From a checkpoint of a small mixture-of-experts model trained on Wikipedia.
Size: width 224, vocabulary 9898, 43.2M parameters.
Training: a variant of SOAP for the experts, 610M tokens, 4651 steps.
Below are experts of layer 7 (counted from 0) of a mixture-of-experts language model. Rows are named router (the router's row for the expert), gate (a neuron's input weights, with its number), up (a neuron's input weights, with its number), down (a neuron's output weights, with its number) and show model dimensions 0-223. Each number is 128 + 32 x the weight over its row's rms, rounded and kept within 0 to 255. Numbers have three digits each.
After each expert's rows: a language model's description of what the expert responds to. This comes from a sample of Wikipedia text that the model never trained on.

# expert 36
router:133142149161152171153128101094096097084138089157116169084159089139111084168130179169095148084082142088175096100171085106097132109141088098168104105160141139153147088096169160102117162154144105163097104078121155094154109086137164147127097128070095153167110086102101148083159136151145134155155146093090094171091168083160085092165083078115193086087155075094099102161083179097090092100170165151094100172153162157092085159159127089159163111094158158088093162162156124106159110097138120093151086150164165090133153101107110096173162103150155134113088158137083102163120111088111156160087166161165102092179090106164161109107185171102109156100163089098163163132157080087116092135164
gate0:163138074101110172144135090106155094171149120084131177091105104086146121225149092232169182152088117179172139090095166168137139126108114128141125083110114157172139039124111089164055057137129086086089152186120029137111149111102127124141141155155144119115107123142139114129157124171130117132123113134129093085167153113112066120145086051143131092147156101107093110168207148108117082178105104166134155135073156139148137190105165095097142149141093150157113075144129106095146106097185147130166078130125165183109120154092077147100123142146107115129094132156077120084116137132132135144121098081058113128119123161121129148134126120113161178109118146076140124109138134134057162126145
up0:121055148161117160161127069147140134162136071160144144144139140156127160054127088089134181109132120137101127143128150130109151077180085090073047157151172139151106096115136110150157163117136080086173173135093076139111109185138068167138053118119153143138136100201166081131087107099129162124157103174084104140142106099135096118137148153129142103138126179092092182143184125106102067153059114142125097125138062158137145111159155136162114121089119154133112160183156119116116087167097142162081111195072167174112135159132153116089152128109106135154174190126116070176130095186090095165199150168106103169128086114158171093139106127155126117105145077135135086132136193129101148129115
down0:112133117154141127117133133137088162174140161144116163156118187149096115120107165115108049146128118137152150113138140154115151139131179123170137136126165120131138146101164147145120124144116122165141098175127133167156034122129111145118083127217146148180136148121082150196108130202132105173170119111147143123157097172126103166168087100129076068048116116137116148137111146114112138132102107149111120117128139132204107100148112069121097193088124068174110198122134160156138195197101107135137160185094103147179154061147156154099132170116200137092149156123155105093129144142099068115088112069155141084153135097132128108162117185160118195115140154103107090100223080085138141087091
What it handles: Adverb particles and taxonomy

# expert 22
router:092041159149135109138108114036123099125132112177091147071073113215108112141076139154126146109122094104164160133147085115114193115082113114134107110156169109134228115110157160090143134149099114126106184106123179111170178092141113165087100042027121126152105005118129132158188128143142124153144121101103114141111133107130109100140106100127115113140144101113103115145077144115071113112141145164102127178194140147087122137158095105141167130111128183083066141130127109118145165093040105104153114140128119129126194132187121120142138061120164091143125131174093091151110134108133144150106137158136111088144135085144165118126108150106084167106174104114146159111102092132110095143140
gate2:098143135132129131127191113156111138106165120117110159085127152174072160120174072102069082134160146138105149092073110161159127138138149118190141174133135146163101152134082174159125127130141067121060173170159174132129179042115121146109172121096117138156135107159153080198113164142135176127151102125120069151106165127214119075114103106144189126137143128066189178097175119110105155173145134159147113083200117129115157114169123120161152125076100106078085090128136157126030156160147128092096114117104109152085081150137127120138152071105106125138224177114105142157092187154107121128152089151148102066069115099091145127165110132123130140096128127099158155165143119146101119128141
up2:204082129113129143135151111157160128145109134110129100133155106138161128149114083179107104092130118040108186139119133121183087171082067100098096076094155089118153114151121073182111144145173138122133142084195138120148134108117097069139096178116069199120110165092090130099120143113085131078137139141167153145103184077170156090135169150117103117182131165124140107128139103145189185153156116124150148149083102109126120155146100130168121168186087108091222102105145180093186134109059148075137101165190107099157128126072118128175105175151131148119144182106118118155175125104139115152158124148106081114174141106129140078076076138078087124120176084150106136150103108140109144181149
down2:175151049144131117090103119144162146070099055117118084206110137121157138133121107105125082111138121094107140130134125168094092178171119071152143085133130096145125146134105137119147107141156179139153187162171143160146095113148178115159131085132075112130190143128135114157083037119179208109116125096115152101121179166131089136112096110046099126045083123053096090120108149162147124118161115131142145078122175150144103090149149094076158108139146157064093118137097109141154073038176136096078126126167116093113167132091106111119085117105132104143154087146103165131102139132152124164071116046121166125062117164166127135083148131088150166136143112092100111158156130105120124115114
What it handles: Word-initial lowercase pieces

# expert 6
router:121144110148141120163119094104090089091146094162120162095122093156089096165125174161091163084103143089169119098157095103090134108125096091177102101165161132155158086091160162089091167159148078179087115095144167110145107093135140148144092146110086134158105149095094152108153101154152150176156152092090078170096154082156095104162087089110160094094174089075086087185106176100080088084159169156085093172130165168097099168167122092156171115095164159101084149150140104097155134089110146091170088161162152079136150089101109086134155087150159132142087160142083084171118096090099156156084172157173101094170099093170170096103135165097115172088163102086169160142165118100105101135158
gate1:108113196119155101185146139156113109119133166130153131173153175150139152196126145113112118108128089112126162114107097152091085114102126153112091180170134131121083143087122215106133063087089084113129168107080133077134171122122127081108142166138145159196133089161088121151150103149185099133026145104087147114151131135145162134117072153137098142155149092159083044171124140141035174107164142134070179099130134111139140139152074108056155146130109179140116115139099127091148137164139142119126101147201126107105195187148114122134116154065092113148117130092135165091128155066128101154113153146122089139142089122142099137140173094111098054220156115155157107119123149134126108091119
up1:071151144148111060128100098170143093165112107142158075147090096128139112144100099146178100082147117123077101129138110086117169133145156183144097140165118114084117134140154186108073099133144159171082189155146117118101139196192152132106196183142170159134135146187152086103188129172092090160184195102090115159124131161127183162102096120060102076037122045114103116179155118112155111127131138169152192109147124119119099119108150144141134085147130136166139102084106119169165151120146174183130157154137108136105144119125089107163109123064149121125172148091113156140100126143154175110098126085122091105151154062070118142099132190128168156151108167086129101107163157088147165129148
down1:141135140109141102125115165126100093141141128170123095114171111123112061128162188139092134188120105066089096145135143130136149133108137160143093110128153148131104093131133157157216056152116107161129148106123186119105168166101127159113096130109157086158135113121154164108086112164104132156140128064138142110157120173123161082173129147163102118127096185064046135177151157079127197160168104120143194143083098182163144151063082137158165136100071191103163100116115072121131125092130105097157128087171195133122067166155169095151124137092172110148106137132174087085203142138112157138126133170171167134106113118081158146161157150069149131134168149172147040076151130123154131122108
What it handles: Mid-word fragments, lists

# expert 39
router:114159130147157137171133099102095093094162098167127159104120084158083081162099158159096150084098139094168113089167100092101120122114083091163093099174155125161150091093169169090099167168140089168086113100141164116140096092113160151169084146125094147149106138099091148125163119152166143158159175091093100167100164096165099082166094095114166101090161087085088095183081162094088085090165173174096089164127167166112092164175134096152169111101170159080091168158144111086152131089116136094151092156163160096129157084122114093133168097146150107135091169151087087168137111089109172163091171168160088096159108089162169094106153162092112169096167094074170158148145121100113088145168
gate6:129103120123088085191158129094107135091130110101078109127099177096167074117115192176148116141089156074154091104126160118163135089092082144154143108106125084144151109126148156169156183150132089175168126111175255166113109130159187084103138089147134143147140134143153103135098157102136069129110097091106108160124119153150118118069154161122198121078042178056139106158083117145103119140155152154092151109149150076113130124140156120172191148140087143123140162128148141080138066141163118135125109138130101151134168151110121177128130126187139158156182112154116184112139122172141153060113149202087147128122121152131116187120078101098080141146124122168052114151123133120140064156160
up6:101107117130133127151096120180131131099108070114132072116147103133138164126108164156119137135148121213158108121134080145151130132169159156116069094168154167126115166138091153126100145106115125122193124119120178100144107114132105145080059084118095098186105119130178180120134108098114092111054104130116182175120179178130103133127175079109062164126086089143075151142186133206102168112144113095098190106131185095151134193121130120095231176091106136088128183179099092106129094103174153106154099159122119162136180123178096139087138121105141099138116182168130141116110121132129132120107140065124138128138179139083111105127073126088161063119118166169110089122147139146131172097049
down6:193162080086127147125140161125098225161105115070186120141168115138142125084140111119142138088126086108081103101077131123109152112096149132147166129168124075107126118148163134134157172183234138140140082077194152133143164149063205161110122113085101119085163121114187091139118178144087124154155131115143159135122134149089111149133108163084151101160080096076082178102057108128159115134117149095101128172115157153144091109149082123165133082141125108111184175101146098053088086144154139127085098118112119179101095133138106148133119176187157108191167120105089119162128151089115087145129144122080088124144091102163111148142187144115089183121118102142130119108078156143130079163156
What it handles: Auxiliaries and function words

# expert 57
router:103142141167148136174130087097076102091157094148108173100111084136102086174097162177101155089099141091170099089164103092098129116132081089158092124170130145146107095088157163094105162166122086150085093096139174104166095078120154149147087138140096166161119118109093145126169123162155152163161127088097102168113167088150098088157091078112167097109155094089088083179093182097093086097159165151083096157131162165099089156167133085156164108098156166097094160150144118096154125089126168081154089165169146074095131095108116075158164086151140134128079167148084090167114103099115162156081162176165103099160107101166161085115161168096152165087134078087165165155159104088112085152160
gate0:120079102128135114120144144151100137101117143206123205130167098194111120167077148134116093202142093117161081166128143177202105176075098120133125192123080150073113131111120132167148138175099131168166077147159148169138128111121199104225132119144097157093110128138157161125158149096138094202138174131111108159122119093083121123144129073128111146116164132077102182078144169093124101115154162161161089122125157141155147114118158127157116152134093129160106141146141108164131127152138121131123171144151156127111153177069123053139164150158080071127138126106116131063127188128182162098151171123076166134178189118168119068076114153144114180103150099093110174090135154086086117147146
up0:158196114120171122197192095154102128175116168141120122079188046078131099138151059041084176121116113180117170145124084171152155114161117126115086102174170135150147113152038140191137103117197147148165168167102144104132129117135128126134137111136139164085111107135131122147105163149159163087096110156093192129154133107161123170154135072137119133164117114141136101210152130135107157146083108111144140114161158155157143128131097137101071096188144122095088137117111127165112159127113073139134115165121131145159106128095212169183135104090136131162160157124104115177152123123148160161098152176176102123076120110104144125159126132105154087142092209154140060178119148120139138174184
down0:064089125122170143126129101170116148080149147112128067091164147155129141199118081167150123168188125156150160121100099146129192141163151113188138064093169179089199157128150092174097174123145144140104125116135131118086066140124174120127114098128074137076121113140158124086098126149211161079144141150151124096158076150191144101080157128110116131086109143171146123060161143078164113153106046120100151123105089149123155079132065144102102124117107118135111133186119091108106145172162075130104145126127123060148144137174144154118127133169141125161127146171109096174101177154197179126081083125165190118127134154123154176085138092107118138130069165079127114070134090128163152126132
What it handles: List dashes, headers

# expert 7
router:115151102162149144157109096087089119103140108143127174097138097170090080168078166165098161091107154087166129078158087092084121109120087097162098113170152138162129093085158163092087157161158082177096107117132163116149101101140132152160095141116108159174112092097098148113154117154159148156152168101085108163094171076174088097167083081103155097094173091089083082173104172108099099086166165155091101165132164168100094158166142097137164119096170149103094176135148081090166137092124119087163092169154164089173137090118090089181175093157166125148092168143090096165123105090099165169088168171169099100167114098169163109108135156098139163082158108084167171135153151102118101146167
gate0:140130093119150094040154125113104118101219117077109126148118121099106143086111122128141112110063163167159116156137075124102150130126184110060130131140155139162082151143171126134162147169152125080096201136104155161180116130110117151125125106160148084171101120104123105136141126177133119136128065114119137079114140090124177151135170057094121153106151148067121106139206154106096143167150092140117103217159151210162154135119175065121184174167156160167113106103124096121130131067108092158163074142085152171119198150092149172141069162153158189126082114174062091114131144177104144164138108125126199092133133119111142140161147131127120091123170153119094114122097112126116099157155
up0:131146161155148188131133149112138118128137116121126105107119163118116125141139088095133178146111144105153172152181103101139124114116146166171120147106173084150108130189167113099150194072117174108121089155126099069104123108124176116115106071106169158159107114132136163164117169154157135191100161128158127119102141113169129122104148113100144106119120145072174097122112133036117103144148121125132123096168179144122187121145154140123151155066109045158109177195154193064154134197117144095160155081092129138192180157153137139118068087115130139146080149092122141074169192159162104077132080176149098170103166127093124159090134100089149151163233106086093163123156145166151149077123
down0:146067123132140111138161166119121115106107179152146162173137059105172157106196148171068136145099137136197164135123127115106102087105128125100096100153112154144138177089107158121203143188077150081071115133157206130130091099111144106120124130131170116103131169165160164147181141092175090098086082132130148148115163105161148133188105120126145073122112074094131079165085115111079156114076114153147133125050108123145107138106104083129122122129135131121178126205122165207140132099088146129122189161137143104091144112150159168127157068125087196124115140115147073097143130178120130108150184160200153107139207092067130101115123182087143092139148101151102122161096111101156115139148
What it handles: Clause-ending punctuation

# expert 3
router:099172201146183165147154115083107048114148118155101142099025104158160103144105136147116156097137127112180068113131079115109112045119093117141113138147162078137239115093148168114137146134152126149103133143112171145166142082129199148207108094103118189157138130124120137089175110147158112135150117116112123129126146111148116070165105123110101099131152094109099104142096157102100121099148148135101116165123137151056111155149113101169137131093136152112065154106154133116142097113069221118145114143106117121192138125160138114195133084077145076176139147132107090146109076092122158146101146156145118092184128069171206122152075138105127134109136114121148161087119055126132105101143
gate0:053120166140128162091118126138137167109048091093161151152147077100112130161088147140161141076114138139139188103140125076098122109117203095136188090122103103091101204135148177045122177092150120135089165135126083094072148146079135132134137132152121035115132101102170144156142138100119160174151141079129136097192179136080089118125136141132130187076109127152135135156170133141105063117112092097068103123218110138161112121162118151142168135092127159053169168122124087087131151118163096161123112123105102126131104126116109128163104100110150166145123115140162128189068094147163110098113134096111097162209090143113151114093099189147180110168153118143108149078135168125134166134115
up0:120088133153135090139181145235166117108099155059148158078185147110066176073117190152085101126197128085114114140199155180154112108138115150133168134155119112116118136071151104076143117112150132087148111150135147111092079121090165099106166104111099133104145128107209076101135112143173132099157135136145095111101135120148106081125072069143187138124115129093095146107155132147099115142127131111098151121110156166172125142126143148089100130073122093095098102117110119135117108079144103136152140124128093135147100119101106076117185110205102200131060139102160158076072154132179163163148159137106171110135107173065163111132151169123155123177099107148137147091078097091198188114149
down0:093078061118061153109134080058174120161179189043169127132090141165121197117113157119125087137118149103113166160141095098117160102157089114138121155130163193128118170145092051162157160128125096170110144104166096157102163121138147159077095176130159097062101105177148106126122204101139092125128090125162166140096098108107141144168137181104113118103153095112083108098099137098167132139142121195130108135193180118142164154125132129167183167149123098211190103067191089172139150162173126125136148092164123090141094109121149142152138151074132136153115118109143075105103150069138150127175154177089168133110127132130129137114083133160109141127090122089152184122122131132127082098105
What it handles: Word-initial fragments